{"router_bias": true, "norm": "rmsnorm", "decay_shape": "linear"}
Below are experts of layer 2 (counted from 0) of a mixture-of-experts language model. Rows are named router (the router's row for the expert), gate (a neuron's input weights, with its number), up (a neuron's input weights, with its number) and show model dimensions 0-159. Each number is 128 + 32 x the weight over its row's rms, rounded and kept within 0 to 255. Numbers have three digits each.
After each expert's rows: "gets" lists some tokens that make up at least twice as much of what it gets as of all text. This comes from a sample of Wikipedia text that the model never trained on. Tokens count by the router's weight.

# expert 0
router:115136128166080127091086102108130200116118108175154123109060057199153119106093130095110125137105160131139156136108171166121144107073148122098154143132128124170197128149141137163145114128118076119155216103087186134132087129108141164114151106080118099138145108090147164121084139065109172103104109133189140142166128174117112162109121178140106117188197105147141167157053096166160118167134110132133131067193149086185140078148124139164174091099156089162105098162123125170136136114092111
gate0:075121119129140124098123094096106099166104106112171058146141077159120019115143158146132135098104158133150085131137132207134141088142167125149150137135174135116127103104142113150160115062059140157163120156151106106129120155110108131104169143070177126119183150123120157115080076133095143068179119139127123118094106207159149134102129160155095126146117144075063096128115103166120173109170170125151072101110127126086164093164125105214169157121133104166147152135174151058127085097101171
up0:077125100129160130084107129086126058147128151033158105108152097173107092062077115147134158097170091117078108130095145134125178151120141108123108117125169131137060127053193147116156109117074133145166117104138096158117142192122099126117149104102142087109165162143147091114100063136139165118197134144146191148146158177140119134153124159168077148154098129066071137173120124113145129091088166169131070118144140108152123053156109125182149166164113119154155133107155117066156142120171165
gate1:181103154062107152101163126156158130101082140153092085099118112105127113136085112129191082120076164094125072060123110176127108092108086127159135193130190129095102132079139118108119088116151086062127108117122153134109086151118119142109145120117118110101165136103131091135151115124149103063107099074114133065089110110140161188134180114104128160088063163097201113105103129141141127148135155166170132117167147173091181124127189121099206097168071113110121127173176142136107088173125182
up1:122200024174125159145148132136101147175168126098157090182142149138100154145102160127076150171202131180119152161134088147163136157147142120135144086106094097125143153139131085055152215147147156166128128115117122068156158092141120092161085155139192121139104197148123167112111121218117147156170125103133128143136140122119160140153070128133116135187160113175096132120126130153154109082122124085107098181097121095167123137119058126092188169087125097142087102127103154123133100115128080
gate2:100125117112104117118148106174133135113178201158197145178066050187169180102082125117120106102105027107181174125170144167141142119146192158162160153143199110163156155055109169145125127161153186153144149087144126181109112126098100175119148085150150134145112155133114153161088122164057110088111097113106115140155121134120083120134112116141113145089172102164130133145170209093177130142142133141113131138107094136075117157122139089138143090138173131083097090115150169162125112116119130
up2:120097108134142100127135098131110120101157173102178122162086136182127166063097167112132128108085035124169185135109175120085117149161207154192149134105179130167175114099133118117127084105132137128161158087069123170065124149112168183111186099110110150170063158130132153124121123125080121084130131093128122116185064129074109073091148151129128168177143104141147137200122117130182161115118138116131156156141095122123103121103188112098156063102124155058095124126135186139144132114134094
gets: " as", " S", " M", " F", " B", " P"

# expert 15
router:062200108153111186121128127137135126096123170105138132162038080159101106093136085118139111166100110106160127164125130123063163130062146104136124165098059126113205101143107069144147086074059102137168115128088136096148064124118182086166186154091140061159109109060131150148101148102117110130132079071153102131131148155130138110167110161089130113150170082157088140108099143187126099119128106138150138100114134111134185122099113143153132167138145100156065124179125129135105147073102133
gate0:160147161150105174110101138147081114126155094098110147147133051103120114113142116130142079185082113111161111106200112171185139142088195114140119168117081128094133158124147126128136118173112128145186101150074098122068142150151108127098138184126091129113188125142125106073127154135086106100091113160106178149104186095121143037104099095081151140120155079171145151122169119101091198130145144145152083091089102178140166107130139161153133073050154129186171133154074124142150082145121096
up0:126072116092123123127090143079122063161161121093131190096145093143144194108139137124143108114089118168130095116160072107152120152076132121167095089096103128190071101116129098099193088163117157132128126083104116125108113119161135118145126153155080075154204124148205126145127118074193165148105152167163171094153188124109160093088113119117072170105124067142126150145156099091154183175157149124133149116163109162172082093141135099144118142144201106159154134111086119186071155152155125
gate1:141116123115108136136152142086135079111111179173130119103183095111090088085163073112154094119147139127134103125160136129102104100071109122073211142063075158092158086083110136136106114160153134082113150104152114202059091127120164108092150153060162124114087122113111145135118127147113116147112088174127102151142072132104147087133127134117162116123186144122158066083159110071100145081061093100130198137108118134081170134157147108184100163130182115106112164168122095184163153062152144
up1:108104131156167099089133053119123208108151068123123127173066122058136176139070103134111144108125090150102134118080116137097156144156131154115050089126196055158110172108154164154181160095133093171103121090108142093196133127093103118141111136151118116157132135108092106151162180110157160118196156077106151126112174117110111130096133135143122133139098089128087161092109114167173103121180174113158068082156152146174087183146113140091174152118084129153121097069090127105113142161110151
gate2:119147166162125167131192064121164110189094119092120155137148129099114134140161198123162165140143152055100110105136147115113126210107098077190124109107150175115126087114125137196102116134137078134194100165099115167160143114076083144138132131115106128076137134096126164167157123111040133147186127136117128124109110130123091106121085075096158206129100092131172161155141062150129138115204146123100111151102147161118137037110174129145135083125073103130115149146114087169164118116115129
up2:158144088129164129122152160162123173129162155196129072157123080128152120108113108084061081145094106101132140078130174138151118068182135164128118164158141104136162202119127115130130112177107142213103131100189112083137121131117128147110109129151138170132082135113125116148153143104221145140190126108157089093138150150168109081210094115124107091107097099164104119121153202202106130173112139115156096112187098120088084128102136108154129209118124126094127125093116186160143150166164144
gets: "%", "r", " W", " N", " K", "E"

# expert 1
router:101160123071072160158179127170151150083155145140137142104102078195115119119095104128159129114113049156161193163090166144134134152129120126127097102055101173124154079151131117156076126087083049140185152100137123116137117142140159127101188127096148107144149081051098100073080138157133185091084113133167134134119141166141167122161165149117086142124170140145096100119091077177111128135167080177107166115151130143097152128111146117115077150123173071154157156185107178147121110104102165
gate0:154128147104128152124116188126156188116123111146110107122137118159164157106079086120136133160072126070146203116111105117146111142149123159074145088119059116128181125128127174189186132063161095116123151112131082139181132104104182162152055109124115110111131153137148104155106100183144134135110140130164097136112121075113114135199175122159115139095161088125129158069053157145128137165129130147156073161115139115159144096161083151145044161100045158177055085103095123148088135110115111
up0:100140155133103121151100117141143136154166169216129117109069189080203139088114145156185117120089114073120166114174110178078104129146094092154175110152132120092171165072137189110144148114150153123147142108137100127116158093103091069142117061149098132159121189164141207117144124161113100099162131186067136158173107091084126122171126144123119139085113151115133113121109113147097156087183157131161171110095170127187134106140086093139164113162119139108143082143117138114033147116165116
gate1:089160197103102125127124147121080185142155142176102170117105140105210150104149117161096091176133180083188145121093086083075115151146088141176089097109154178138102139135178110080163151123106143086100144145128145086150123148126165145122066127122134099100080112144116110097141105136112053109101169077125098078070121102127151104106130113161185157159100084147145113149118097097094070170085122120178102179123169148097085155128086074121140191127095106101079120109125174162112180135141147
up1:080110147143169148149089123089116096176067125116183114154111075094177116108165132079120078166169115140134164081099119156156148125095135139120128043105132098097100132187169156101115138108099130175098051153096114165137135143171138144105134147151188155162111114109045141106194146110125143168157092085147150156069167092150156132127117102092166145084062067132087125171134200157145094187116157143122158154089153143194147153164117116150136148131161115135128137121150170177134159100092140
gate2:142176100137171127108173181126145168070126105106090152133138090126158121138119124185119089181109149150180106156089169113149084116161140106141111118141094080099140159152111077120096109146186140064188138086094155126068101159103147105148143152152116164084096119118139103105106105120155109148181090136096118111119142158158082131117168180120157085205162238112144122114144137118103155118159105122138171098127193191180106165179138131095164126132184128215075122149103141127125103152154145
up2:064113175116090110127123128168125112148096182094118132141123139116148187167107152130094159138075121228149073158112134077108047079167141098157119142108132149155108079091161090123104110163151151127108132156120153188149105117111106087162116095141158099084108150115087113112166169090141161118146128161121136064108077156136115105108081104149125096133174146148226120123177146125133158117158056149097115108130134108096099144147219106132140099124185139132180140132152122156182129200161095
gets: " by", " to", " with", " from", "0", " for"

# expert 10
router:114134122093172145098115119137129195119143109185154167085089055168141106111098103144132105151148146154108196174177133130099165105118116156106124097119128146147166156165132118158136119085126076131146124118074120123217078158173108132128197102134152074145158107055035152109057161026078110099093146098153094131093135170162121129129085138122120103134100164160140177127122070171136103164126128124133103071167134131143125139080117131144085136144131126148108148157178134127076135092164134
gate0:099065138155118060104063105096065088067118175116133117115118069063139148120103102114217080149115116142122071130116180102089142183098096160161113173139141157137147141172179118128139115115127134159093120146122150148209098090145160152098158095108138102068151108114142071121054158114144092125113159107103118077124111144107097119112088124142137190120075148144188129120181128088118114175124110120117125097117161163130151082087148153106140066119139109111093141100118111116207178134130163
up0:114120156117120145164092122078155126158117123173089172157164151133095125162104153113121160084098180096098076158123123089073129109161105104103194124081185100123081147154139076073107129115150150088080145128092131127123105099088125153158126135056136135192127098163089099097097074134143184084145123116113084164108127168127173130102167103095099053134175138074086077172085142121141091121040155165139112116170176100104130077105089107164162154132140094097133124140160159107081070133145128
gate1:169151053125099124125137114114124128114156111137107175097084185135126144145177147145163168172141140141114153202169122216126127162134081139185148134110142145114137121139176186210145176164143139173115111125108107136104114112120158193158136093081095154160103173099119121123119111097151094112125067148120083104121134114112182129170157093161119118137084160110138122102115167088119122134137110127157028143137164142119122119128180124169130135189208150152096127109145104073193094211158106
up1:144168116149165098116066121155100108124117112102092146133114180132160133160109135147149070172128211122114170158078143135110102124139070132135166130152149186191132111123070152176140153133113153121124092161131090141110085093117171111148095075139129164082051195119131147106184044055130120101080141101111048110144154122099199177095127126167192106124126140133134127132113102077075148139134130168150075128138151169153149075112124089093125110179136110145085141093121154125148148157172117
gate2:191136153127125116155173073144122093066088109150074122054117103141066152168119121136136113114097126097106091144119162115102127156156139191130130107162145093143068083161095102124138091069160103110144099139119144085150132142128116172158130107137195060117153087141154035077079124067129124118141166133185127189144113129072078100117141172154068107136213155130115130169143110177131110160089158117111140073119086150158104125127141154143097123064092156153137130100178133124109129083129107
up2:116131080118103169101074177088118124150149090088151158206147158126168086139186140155111136131125149145118152059158143149145134092110127058105098145137106181148176128104167118120144169166077147143146134134098070210112095154161176132101112106130087157163130121081186188124162142132145093166121135143101104123120187082177134191136144090092149147157071094141115155102156131093127114087175152149127137153129159124107138115149132082095153099204122081106131150154079140160221132177134144
gets: " (", "-", " |", ":", "\n", " \""

# expert 8
router:084156130127135136107160138145169181088138148158117111110088082159113098106155093076132131194107115127114175161146127155037150143127144151174106163117069120161178092078123100160132140121071083150182160145068147126158087141139160069142170153097181078123165095047071168113084156074142164090073105097174073124123151125112150132183097176138135117115148136167133103132117053151115098149127095120125136081157123115107130117103126118100201139127158085173113139190138162129120138137109118
gate0:149120171084172115137176145143140166104081163128160140124162093101087087109148107128155111114087162124146128098137155135097099152158106099129122106114153103086132153118143059117207142067147106135194127093116159127140146129168141148149118126125145106086138143090121135165053070135117102124238127125066118144164148173171150153167076140099167168158099113128152133107079076153112151173100099069144144114074126137094137158124132151083098150145112104101177193221124188120099114128184151
up0:085158099147156116165153099088165191189099144182114122113118165110051125130092108107134164214099143150099114098128140129112068153190073156085184060134135129127197139087074173122129144079164110107121094113091118098149167115152119094150130189165079132151170149115136068125140092140115126092129160134103122103146173187129162154127062142141074135106098119132143092114144135161060092137102097135086172087135150116117080083113117108109117157128088111150164085123083129076100118136161118
gate1:138140125167108142140115112139125146155118081109131176080060117150130085158143167187125130098100069183145132056119116130193101116121153065121123147174174181142141142172219111102109072151103141097129094130116186072089091079142124158139131106126195132100168129162044089111126164121106145167140173145109152131162149110098172126175081143153125119166083117101102160179196162114169097105126149124162054122139150129124056127137167113097124082162142124149145140115121109131112133081149139
up1:072115113149152151171084114177087081135185157172128066061119127114134116096138142135092116133112131161158167154167132101089153132162143157172105058132111110145166088052042141098156167148087131103129129166115077140171130156118136203166136114146144115140167112148190140117149172152141071122111093192129049112141141158111120146119098140155162175078109124125150072083125140134139143186121119148126110163186163123104119136137082120183127135117126125075081128089112135149071161179092103
gate2:085080076112126102186072163068111109175108155111168130148105088131115193169124088143185138114124125168177108108160115089120105091105129156134134105125130182100147096058116131136178133104109112157164153130110169154111092094105110123110058065088149108145090135151150110071106093153151145120137104110139172112146122125184137119087132158138139095134099146129111138080165121116132145107086136158089171147120109179170105122143186157146058125188159186038076127076079166150139099121175086
up2:108115090116104134155124169141107150105145108159060141188093143121209145203150102104106163142086112097122138140167107113078117198070112143176081110138164122176172178099115168095107104116080185143122141138091113172109094106138147105186126107097179160121132111116140167193126168133141170136152094186178151174094137122110213170126056170160117140123149179142125111114077133094107112126106138130143155189090114178136142086129093090135084113132146134143163127134105128115185164101174139
gets: ".", " of", " in", "6", "201", "7"

# expert 5
router:129196106131139172110120119161157192112097145112117103104106064201115074130148106104128118141117095151097159139170119122075201116106117115149130149126089166151190106086130079181118135069064059176191163123056129127197080124128139136162147159091186062128166130070118178117081103122131188101067125084171099162089142146128182117131126165151109123141126131137164111135089084142101103180123088137116120106131165108129130121123131155132161121125090102141120152145122124202095124104111127
gate0:062166191170080109180139127169122171127163109125127113141110139154102109144175086109149089132198091087108180208123131097139164131162093184102176132070162150121090076191138143126130127132138123108122118129113210075184116125114133094184105129145124124147109111147125165160078135109146114090140084099160137102178124119152137107125150144156017079135162163188116133157135137097155081128148091082109131149144091125112123111121157173136173055113102121129134176160136128157072139103110132
up0:140176098146052106149066152135149101111079127138107152132150123158107165169117172089084099154133068081046197151119136082123084160117108102166131096125121123131121103133181159146166095051112095086127093118116136145123106132111190084118085178117133168121180116151104148066150161105138161147127194098123147090109093213099142101155143130143063169136166153148094075085111094136115152164140071162120136136137112091180134150120106126081131129198179150144077154130149129114110140113136113
gate1:195117118136112147150096119142171167133125161075110072059100097148087107151137110089130135099119161104098127115097177115134113116149080104117134152141130117123190205128126162057125172140099102148155188117131092166152147146125104107106075147130113136145108039116084127081130163138134111056149131077098102089090079109154085140164153169114154094122125157148072122132089144030105141148111123138129099115097165087066086106070081125129120094182131168068161159148088152160120099142134119
up1:128149079116100147189128138132140111161127168071160091112180109160129086133192087096104131117137118101165113163143187128105178100157135132148147184117130127117196187125197112087127171174105169156182166071126132111117084141147095183124086127166135123132098140128060158164139198139192129169203144067124134085126192094115134102147133134167168117123135092147156105143089103077117193146123170145148091139098087162095133118160149079100110125109128135122149115153085119102184112159124179
gate2:113084142088166136153100067093163125188130133119161128133132070169169132183164114084080119108173105187093112107191096090112146136094153115137214151102127146097116126179086098152081100067190161115140148150169118178125120194147145150185122179113114152130154149164151151168102154128113137189146187116103134153139126143165078124139148103139106178166105116116148108101114153141119144141141141113126130029118130128123101179140151192184124109126099175103104148181121090177117127162110075
up2:105054084083142135110092046078121114167095122114167136164100093174156155189136117101058116088158059169081108081167096101147166123104077108099201152139114148083104140175119112093097103069149189119122136124174111133106155177137135148136133127101111103075157128094176130142132155127136137180120155107093144158114139119120080118094079091115106169176096157087128109094120162125143148118145171142155164062101160146150143132140111169163098124101069127056109145184108135174108104121109102
gets: " |", "1", "4", " I", "5", " that"

# expert 11
router:084184136131116143096145136142125150099154154143101121080077082197093054100130090086109158178122115121115161144182131171030147130112179144110130172130092125158162098067133129153150124104057096115171131137057115122151104151152134084112171133077178086137142126063103182116067139126117178102063123074169079147102128131122158114143102182121114100101137103172115093108096088171117127145123132075135138065143124108099166098087134118125173148126115090162107137187128162160121114113105110
gate0:118154162075139121077125115140152054118108182189152069202104094178157117123161082114135131147087148148184149120143161109111133081098128119112144131112163120151155094153182159083104129118070139110140130185105119112136139147096166153085153136160182151149125103231118161184110090142128145122143185152139128169170171109176145102118189119134159112149183086171136092101146132198123141131097103081144070097094166095141152185115128127158091103127164155101141143178131141089150071109155137
up0:129095064137131121153089161119096117120108098137170124124177139096092130127106176122131054084137139128107177178081074144100120120133121113132126102109109153127101125096159149159125088120151091133102151136121106133125143116201077058138123116117113102132182196089095096127153098114197170103080131161095133155078113180093111158076097149171075224146139160112141174189122128081143145163162128130111115125105077151052121136147116120141146149172104182147112092154078113165155161103079200
gate1:201214207160119126180148104109151151078077048140052145113135109108110065084156088131105148130109120136097099066119118154097134150121135180150146126087124131091144139157067162131179114182132124077172138114109124123147110116132151105140144148127101124155096131112149206162176139121166106126149150149157092150108110126152077143125139073112101097130167119165158192153073094146149138131101133092146152069142198092071127109084143141084113114101155117182149124196109129130173150121135139
up1:123130181128113115152142122146122115134087120152149112078116161116150113120139111115099117101123166141083138108056131124121105146201092092156181108152094086084094148089127178165199126186105135140161132127124101197131123076152198130167154178161109155125120139072104107152163196075132106179131121157095124161124144148120110096187205118126097138155082158121183131188151121110144165149131125125152089111180127165096189171153170185092107144108117144148113142185139114145192146214128147
gate2:155086067130165063126115137092083168089137151179089137155085096089147148096126153119116123154129112075174077109145167126131148160122098148173145080037132117111175168137164127123136133165101116136173151127132097131137159106165094146154123072110142118106147192147131179140087143120079123118133127100126124093081138136137135207108157127157131170119154194127086144036072136130153119126190177151204110116112160171159199093173115141118156172115068120123136139079129130111155092135158157
up2:143124066106126152131077081043097149093142129164115111177128117136179144196124062155106035167153089124198097107154152098101088155125118170174134111104120096090159117144142107159170150121125147164199120152085111086150182098162090092133107116098125112148173161132110121116130129153135145159153164105077123122141127109184121195068139171136107173126151141142097161100102135138129097139116167038159196097096127143144141145196122141196143152169116127109127143103117173138129152140128159
gets: " ", " T", " Z", " Al", " X", "200"

# expert 9
router:182141157114186106117095111155143128093136149147111124070063083152142071137096075039130148107135133091083194152188132122071124125104156095160059109122121137085173096133151089182097120090131108151151152153115167075135118092126154152140145107103165068146093111135148174109130133072136094096038081140124151136129143121179145102169144172133105154106144153173139124065159102184086143176115072145121140129141164181121084110097144138150130094146091102098105138132111186112150097104081128
gate0:138118135093105135151088103167094148082105130123140127075103184190129056093122076097131195081089097094103126120159118149098127108162103128105116128118094088098145114141110198191167094137100132170104126124127150043148217150101084122070126155089127084187143114120138179166133100129170136115092117146103098145098145124127111117103133107176085139093120073098143142122144122105152160120189119105116163071071148151110179104152155124112080157159153089187104176134096084139111140078186129
up0:105113144117158153179160162151120143127137159113087093167144100111159149128100120094133071180130094136159136140156120107132162165148145161157167136142132157169125153178140095182136107118109106158114141098139126175107134150164150138144166117195047126104136168140161124156103085151059094140193121163197168148128101094155112121161118122111160112070082174095103149172110106127133102113119133085138109163155152126157130189092076132089170092128105245174185111032153132125120150147081093
gate1:151071060110150149083084042162158144202139151159102169211046082134165168116106086094122112179157115124162131074157100144163109115134154181181131174093113119098144085149121141124164129120163145120111114114117128092176092172172164146145145144105176159093125115158167124098104142137158118192131078148142146114112147116093161151098129137168113132152154120086127182104102081107112105177118139160074159076076155110170121149123154063121130175108089132078132100156135170133103142164140123
up1:199121114071158176060075125122149141168118125152122193169102181128095114159125157134146087224153155146124111135156151132153098120123151104168103150157110081170170066125080187054091104124059091109086139173107093158063142155131104117152121158101180152147180133102129119127113134091150088147156087124089194178111136109130094064121115157139191118122111078106130129106103157161135144130173117176055139138160076091131138116141105146154117127139105087096147142157127098115134144144149148
gate2:157125122072153104186100109130114086141158154099164140169104103164163093114124105086120147191165167095147113134141135118129171125078076132115089143145131126122146154103104156132140101117127126150153136089140139121069114110200156139136128118133081135095150124159113139109078138162107169150072171063162132172140113166172119105183110141054089145088140127100207080140131146160118159161108091152185118085141193135077115062106128071176169090075092113064101107148136147132060156163149185
up2:122136123092109114175144130165084149156167133165099061110159128147158150136086179090152118180133108076142154059116116087093253160091100114125137095128129211132143134112121104137128140107176090143146162143135119093070121076144140142129077128122082129152108093128130178159138155158160130111086086155146125174140115212132088118117116053137086165161106109104155116172115138117118140120123107145151083127122116174199147130137153078162164141078125173087139110131148115157093143119037142
gets: "on", "op", " p", "ay", "k", "P"

# expert 13
router:094164112106140162111146095186134206099103138160125103092112028238102102107116112085096110140151109106146144148141149125105179116091148108096136146117109170151228094108170102166145102090101063108166159098130133134167049100133149145125158128114160078118156124054107144098068148106093137123097114127193098131078109170202129161117124136120145161150167159146150174107124085144090165141127131133137153126136151114108131097116132135110146131095150117140136153156170172161138082066134128
gate0:195088169100150095203106152154116168176121101126147095197142159125139150129121105183125112141109134065116157103066115112118103092120101108156121192102143092092145145150147175117099133121076098121059165106122107193172115099102128074131163127154104068137140159135120058103119164117082149082032111106161162154161157174115143115128109151114082114129173165081114142081044091107093127119114117133173133157161168165127133124141139154113163148130089170092089132108122068130137111121172106
up0:100165115160104132034191133095140112124143144113131096085116116111145113098106125114090120135094148148141137140168136168162176130151112160122112157118089140181149108076081107073138162105130082176173057179143153110158152120136137131136144133112105139147107123171150222115184115121131116190187133148103085115086141086093157031086137072157185163142084136118135114208147138141153125153138117154122192094124105018162135152157157122129127109129137163153140108150121151135140136148080123
gate1:121127056137098143176184090142145106155165133041142151205115117131088101142161178132118131107093118131132186093106128128166122125156162123140142121138192085051131115150053145167212107105111116126136148163123118098163105140185112153085113155147141051144134153093177150160168145119144152123164151157142103168136132117072144094125169151150139085125115199089170090106092120088112102170150128136094086060103153111168101100158143129161124082108115141150131107128167124149097059109108180
up1:189119068082108151182164109088125094121108112098074087177086170143122104130188118091106130115104093130155093134129138110141124177222169126058144118130192129066148143140121135175117133140226143131094114126126119130103156132154160097192105151073138105185108105135143117095131165129120125115142157167103122109148142142113197146118159068104104109074076146083090116089170081164087133155116130115131121135175130137153072101134129130173128140126145100146102091170094177164141176088185147
gate2:062187166128065155139104138165133101119111108117122136084098102158058152092101111130140093121127123090123165162093205112139155135180109101137109170139146145149142189125142193140088109137115146059120124134123135124137128099163183119187194148130102101132061132119113121070093070087074102109075131147189134139141102148114089117078115135143123088099103160142178094144157104152167084153142137107093170126067167116120135153127061142088050162110174142136111117126064097174139141112092106
up2:192106138121130151161156102159101176094194132143090153113133159101173111105114123084170136119099119136125089151113074111106098160130132176151187065156081077067097092123101139089148107142105105126122174110137117118094124100110087127099158125151186132135118134173138168113137143142146151132149128161167086128170205114176131113094133173041116159138133163127174137179038130121100128082107087151163095108158086143115197092091127065098159126089138129177165148123158170146083166165146083
gets: " the", " was", " The", " is", " at", " his"

# expert 4
router:189150098162163118094117161169123102121114129151134179126053035165106152131093173133143120193086150103055121093183141136109165168147142130134111147084107142123110169090149138153132130130119107156174181069109134179165066096094162103167186133076129018147097142123081125137142087137058106119073103173106145127080165137134118103105089148096161095100136134118137154139153075129130157131132100114142182099150174151164130143141146133142138124142156122123090090133164100144143128053154124
gate0:138130093123113080157186109140184134133098103127102096145081096121093085070156078105145114078077080128084109126126104106171144180113180172236090153074107134124131143156100171170196128111143120120149134108125088136094083071136140141114170111131117088145119129126097124134116151091062166042139137087122141136127120149126113082145088094101035148113134082129159134118137181141193082146103131163145121136119133173103110141146139185128109146131120155178093099104111108138080126131065074
up0:119137078147154073128138118155157139148107096092116078113069119146134161149178151100108072128151141137090144103137106159129152124040122114203131137104157129169125156136106135183163125086139147107048071129138077128084196173147077096139139081091084140186171086100109105155153133088092101078135085131101129177108145109160055131163110118147103170154115117109188145149128094151201105105118111195182131133054136192090169136129114162152142146158107160136126128161126112107115143150120141
gate1:099112062144128093143153075097123119069069145127156155149093135120169145136132104202120098197144111169114113094141156085174179149127058121096159199135177134144136065116063154142122054123117134129136110098121103132122061160152144066159196098120134140111154156117113170089076102105139160147126069117129082095142128140156104137143125175103105110137160133111088167120165102120076146163192093155085129111127178126098113108100154148095167142132131136126133118146125052192138157067137154
up1:132114067152117077133102173144121115115117095158072140164114155129129069082100177090134184113123121084085143180163148184143111126071149080088092138128095118149136156145151107138168168096174142163129123117168072152128095110160115205142070093100173129213132109130174141117126169115130141122136120127106130126130094092119146127071181151151146112084114120127198122156149159148151056125068111128136108069156102157095142153172114121118039083083145121148070130119110154124125109109078063
gate2:108148094120160090187123036185118129134139207137168116146133125150151141124104130126138141149147148152118145109164077081118139111084064094167137128138161105132164141113089098107128114106173152154175184080140131167115130163099159117086102130040097107139088178169154080123135130102172127122146151125074112132140148147149129138093185116115087052089117126146129158133133074114086101138137167207136131110186181123142130137174124199144166151120166117064047103124135113150066153117106146
up2:124128132139154162142127147133172145114081120140161136129128118117180098164149061147092167068085113084168114144112114148155147102087161149146079147125107062078093108129162171090144137094206162106179155072159133129134075131116077155126155156111176134082136053126184132160165142172122140085130148082086109162150109135091137103135146117144114160119101110100156133069108101191113126203075123110163147186098159153128085118145111125173122104117158134175184147083165127171082168128121050
gets: "in", "at", "it", "c", "i", "u"

# expert 2
router:106149134164137126115133145200167155116140178110124154081110094175104112073120100097125132174167095114150129163173117154110160087132172117183134118150109148122156077154121157134172153079128015197128148140093154115145075130115179105166144130072153030117150139052147166135137156113140149148087139083133082100096118137146106128114116176153132111097118081117066088079090129138125129120096134131154125064121138088150077102146116138157187132154152103169128168206151110178134139119126156
gate0:169150151081097117127087125134116103164171107119103128104136116109171147131177138156154117140113170112134097140190178115148168212076123121153124131099170112092135103140179135112162134138180122090095068195128170108103076110124138092191121110082147142119130084063054149145119103146114140162096127077131095106084197182091122106149133203160144163135158169127157147195158129170169101093103121117117111155142133110132122072172111113121123081092157125117093138132152074154079089146188071
up0:112156121089151113103145081118079076111151133137104118149194134104143118168132121137099160121102118136130140175098182207109103171131124169132116151163136129135119104154190116164146089174131162131078124133145116100126145120161150095173129045113095074198111067135105137114133085087156199118145135129159061139065104102103117163110146143131120156202182143054113177125150123087124082119066161136111125061130151065112125152148152126181116118129160072195093113134107147115074149114116106
gate1:146122115130146133111107055155108077160121108173044068119101071102133142108132122108167158098126142095125135112113163108092130164084190156094108103133074152111166179149114127107134089149137101112115131131106166091157095160094151076116086025148128132167066110148084107188093134108119105146141109161163136127125076060113136168179171167090124106099168120122119120142134067098145078136177173145186072163123133123117120147099126111072126129123079122108069099130108117152141172188152175
up1:116160123099143129097152146114127153047107139056170090147133113211118124098124157125133126163178137071085110088164102113118165132176128078184157136149118143162159141167137175127064094111138114125079122099171120160123162077174088154060112090128131151121188104159177095093161067154127102140118168085134110124144162156095087154100139098145121153150101162103178132101062142142128204079055112151135153148122089149174108162111105118168090094142117127093140135071142078148088105110140106
gate2:122125106087126174187146170129110112067170224120171143137165166129088118098136163100143103131121168113150070089165170117138142115127145077116157146168121108138176068135119110146130086096153061141161157062130150159152148113171081117110125090135181133109123122127043094128092103090089126159153103100164165080140114108123146109133043143108124127144131186142080147201115115128124155101133123065101089110174122098106061124121099144117091113139127122103142099115112130065083107176115197
up2:108100139126079136101110175128171101185074086097069141102131082128133160113171096101124150119103105103141102144103061116159119159108148141127085092135100123124135108144110189096114132182126156111149120127141119118130169112124156152147096121047118175155131203112140131090108114198154056139054188090113128150122080195174136132125184190087144111119122138081067120170107149077092138170107120138114118150132092162093192113142173119105159144111101127149095055136106166145130102056109114
gets: ",", " and", ")", ";", "),", ":"